Experts of a small language model.
Experts: 8 experts in each of 9 layers, 2 picks a token.
Below are experts of layer 2 (counted from 0) of a mixture-of-experts language model. Rows are named router (the router's row for the expert), gate (a neuron's input weights, with its number), up (a neuron's input weights, with its number), down (a neuron's output weights, with its number) and show model dimensions 240-319. Each number is 128 + 32 x the weight over its row's rms, rounded and kept within 0 to 255.
Before each expert's rows: "comes before" lists some tokens at least twice as common just after its tokens as in all text; "comes after" lists some tokens at least twice as common just before its tokens as in all text. This comes from a sample of Wikipedia text that the model never trained on. Tokens count by the router's weight.

# expert 0
comes before: "-", "|", "\n", "==", "The", "==="
comes after: "\n", " |", ".", ")", "==", " ="
router [103 162 155  83 159 136 168  86 112 139  84 141 159  66 146 174 143 134  99 162 110 169 161 133 147 148 156 101 148 107  99 150 122  86 138 128 143  70 138 151 118 147 166  84 171 137 159 111  83  83  88 121 110 108 131 232 123 137  61 107 148 130  99 170 129 144 154 129 126 123 155 118 147 128  80  55 110 110 119 176]
gate0 [ 96 118 111  85 156 119 136 125 107 154 130 127 171  79 156 153 105 120 122  80  85 201 178  91 173 170  92 155 119 113 132 159 173 154 129 152 115 107  74 137 132  79 112 161 108  27 125 136 109  98 172 197 126  92  99 160  92 127 165  92  79  76 142 159  97 125 135  96  65 141  96 123  91 128 190 176  53  78 106 142]
up0 [117 111 128 103 121 113 149 137 121 151 133  91 144 138 144  76 107 132 129 122 122 119 136  84 124 105 121  59 128  94 172 150 134  75 147 224  81 160  83 162  93 112 131  71 156  96 115 157 150 160 119 182  80 147  51  86 135 166 123  87 123  44  78 142 136 179 148 174 139 127 128 203 136  95  90 130  88 156 128 130]
down0 [102 117 173 119 140 137 134 166 140 125 131  81 150 170 171 151 181 144 145 120 149 135 131 133 201 126  68 162 138 135 134 115 148 150 125 146  85 109 134 130 149 111 137 150 120 184 148 131 135  81 142 173 105 102 128 188 110 165 164 157 136 156 125 124 133 107 140 159 136 139 182 141 149 145 158 137 146 115  81 185]

# expert 7
comes before: "\n", " ", ":", " 0", " 1", " 2"
comes after: "\n", " ", ")", " 0", "%", " 1"
router [171  75 156 149 110 116  88  44 149 146 130 145 172 139 137 135  75 178 130 153 182  89 134 148 194 118 136 109 142 152 141  88  87 119 120  85  83  59 149 123 133 136  57 136  83 119 131 140  66 124 153 115 106 122 181  31 178  85 133 104 145  99 121 143 101 145 165 136 121  64 121 138 167 124 149 126 169 120 180 139]
gate0 [143 116 109  81 120  71 148 140  82 138  66 148 156  48  88 175 148 100 129 155 135 136 110 119 145 101 127 148  81 170 150 167 100  78 170 133  95  94 106 208 118 129 137 155 161 118  89 153 106  91 103 154 127 144  66 109 124 126 118 107 102 132 167 143 151 196  97 157 115 135 127 128 126  90 184 160 134 139 101 167]
up0 [ 82 109 156 181 100  71  84  91 129 103 117 164 167  56 128 178 144 128  82 109 136  95 138 131 100  98 156 101  82 149 116 145 142 108 138 106 149 207 136 143  63 112 111 119 104 173 160 126 138 159 169 143 130 154  88 141 125 165  92 153 171  89 115 128 145 105 219 164 151 126 138 111  79 171 160 168  79  60 109 149]
down0 [104 225 124 113 106 109 131 164 103 148 108 144 127 143 106 148 162  87 163 127  92 100  57 125 120 101 142 137 124 141 152 103 127 115 135 122 123  90  72 160 110 136 141 135 123 201 106 108 178 115 151 124 120 123 120 135 157 134 147 127  77 101  59 138 138 173  77 109  87 161  92 101 141 115 189 134 192 141 137 110]

# expert 5
comes before: " |", ".", ")", "–", ";", "%"
comes after: " |", " (", "–", "|", ";", ":"
router [129 194 110 118 121  92 101 112 150 134 180 202 130 159 145 125 131 190 152 144 126 209  86 100 143 110 121 177 104 147 154 123 183  68 157 143 159 132  82 141 108 123 190 150 158 121 170 134 108 157  82 137 181 179 124 134 166  74 103 156 149 191 146 143 117 146 112 164 103 126 139 132 210 100 170 136  75 126  79 134]
gate0 [ 87 112  85 161  88 143 150 173  93 113  58  76 149 115 150 158 135 120 137 103 100 132 136 145 115 186 141 138 125 157 138 103 122 153 156  89 113 148 133 163 146  96 145 104 163 153  99 176 220 165 128 141  97 188 108  99 138 141  81 111 101 180 142 102 171 111 142 102  70 188 146 136 184  77 115 147  93 149  37  90]
up0 [109 114 126 152 141 176  97  86 163 151 158 146 173 152 126 145  89 115 188 140 148 130 128 121 141 133 127 150 138 118 102 133 116 122 166  99 128  91  63 123 120 115 111 128 171 130 122 112 112 127 179 105 143  76 144 129 143 141 138 124 107  83 112 154  73 156 148  83 103  37  91 114  95 122 140 105 173 126 250 155]
down0 [130 129 101 161  59 118 156 175 125 144  76 164 114  99  68 169 114 161 142 155 125 171  55 142  88 159 148 138 163 134 122  69 120  83 177 140 136 143 184 131  46 114 138 170 175 168 116 132 132 147  83 170 137 142 146 126 167 152  79  73 131 141 130 140 126 102 141 165  69 150 124  83 161 111  69  99 128 177  58 102]

# expert 2
comes before: " of", " and", " in", " to", " for", " from"
comes after: " the", " a", " The", "'s", " an", "The"
router [110 129 160 171 113 117 111 161  90 146 204 160 123 152 161 180 127 159  78 160 114 128 121 154 178 147 105 166 136  89 124 152 152 119  91 108 130 119  74 164 149 124  89 147 153 123 168 118 120  97 177 183 163 138 148 204 140 117 149 188 103 177 107 146 106  69 135 142 127 213  92  96 108 137 134 143 148 161 160 165]
gate0 [110  98 153 158  85 112 114 163 170 155 162  47 143 147 133 125 130 177  93 157 107  87  80 176 107  45 101 122 115 103 167 124 100 152  89 120 134  98 118 172 170 115 139 170 173 146 128 115 168 100 173 146 105 175 109 145 174 149 148 194 160  79 130  59 130  69  83 148 222 149  85 130 166 107 146 199 175 115 109 113]
up0 [161  93 164 143 161 159 157 145 153 123 130 102  88 113 129 169 156 111 151  97  99 136  56  78 140 108  95 132 166 133 140 144 145 128 119 146 118 122 176 129  79 126 141  80  96 121 112 113 117 132 127 119 129 120 177  68 108 140 169 192 126 122 129 138 142  58 215 179 108 164 174 124 124 127 106 138 120 130  84  94]
down0 [117 100 127 138 172 120 118 102 112 103  68 155 151 125 122 138 131  82  76 110 142 133 131 130 148 178 147 161  53 122  99 166 108 146 144 139 147 190  92  99 171 187 125 128 108 136  83 109  81 123 146 102 164 178 114 106 175 137 124 128  97 132  50 187 115 129 147  98 134 108 125 122  82  93 106  88 150 151 101  81]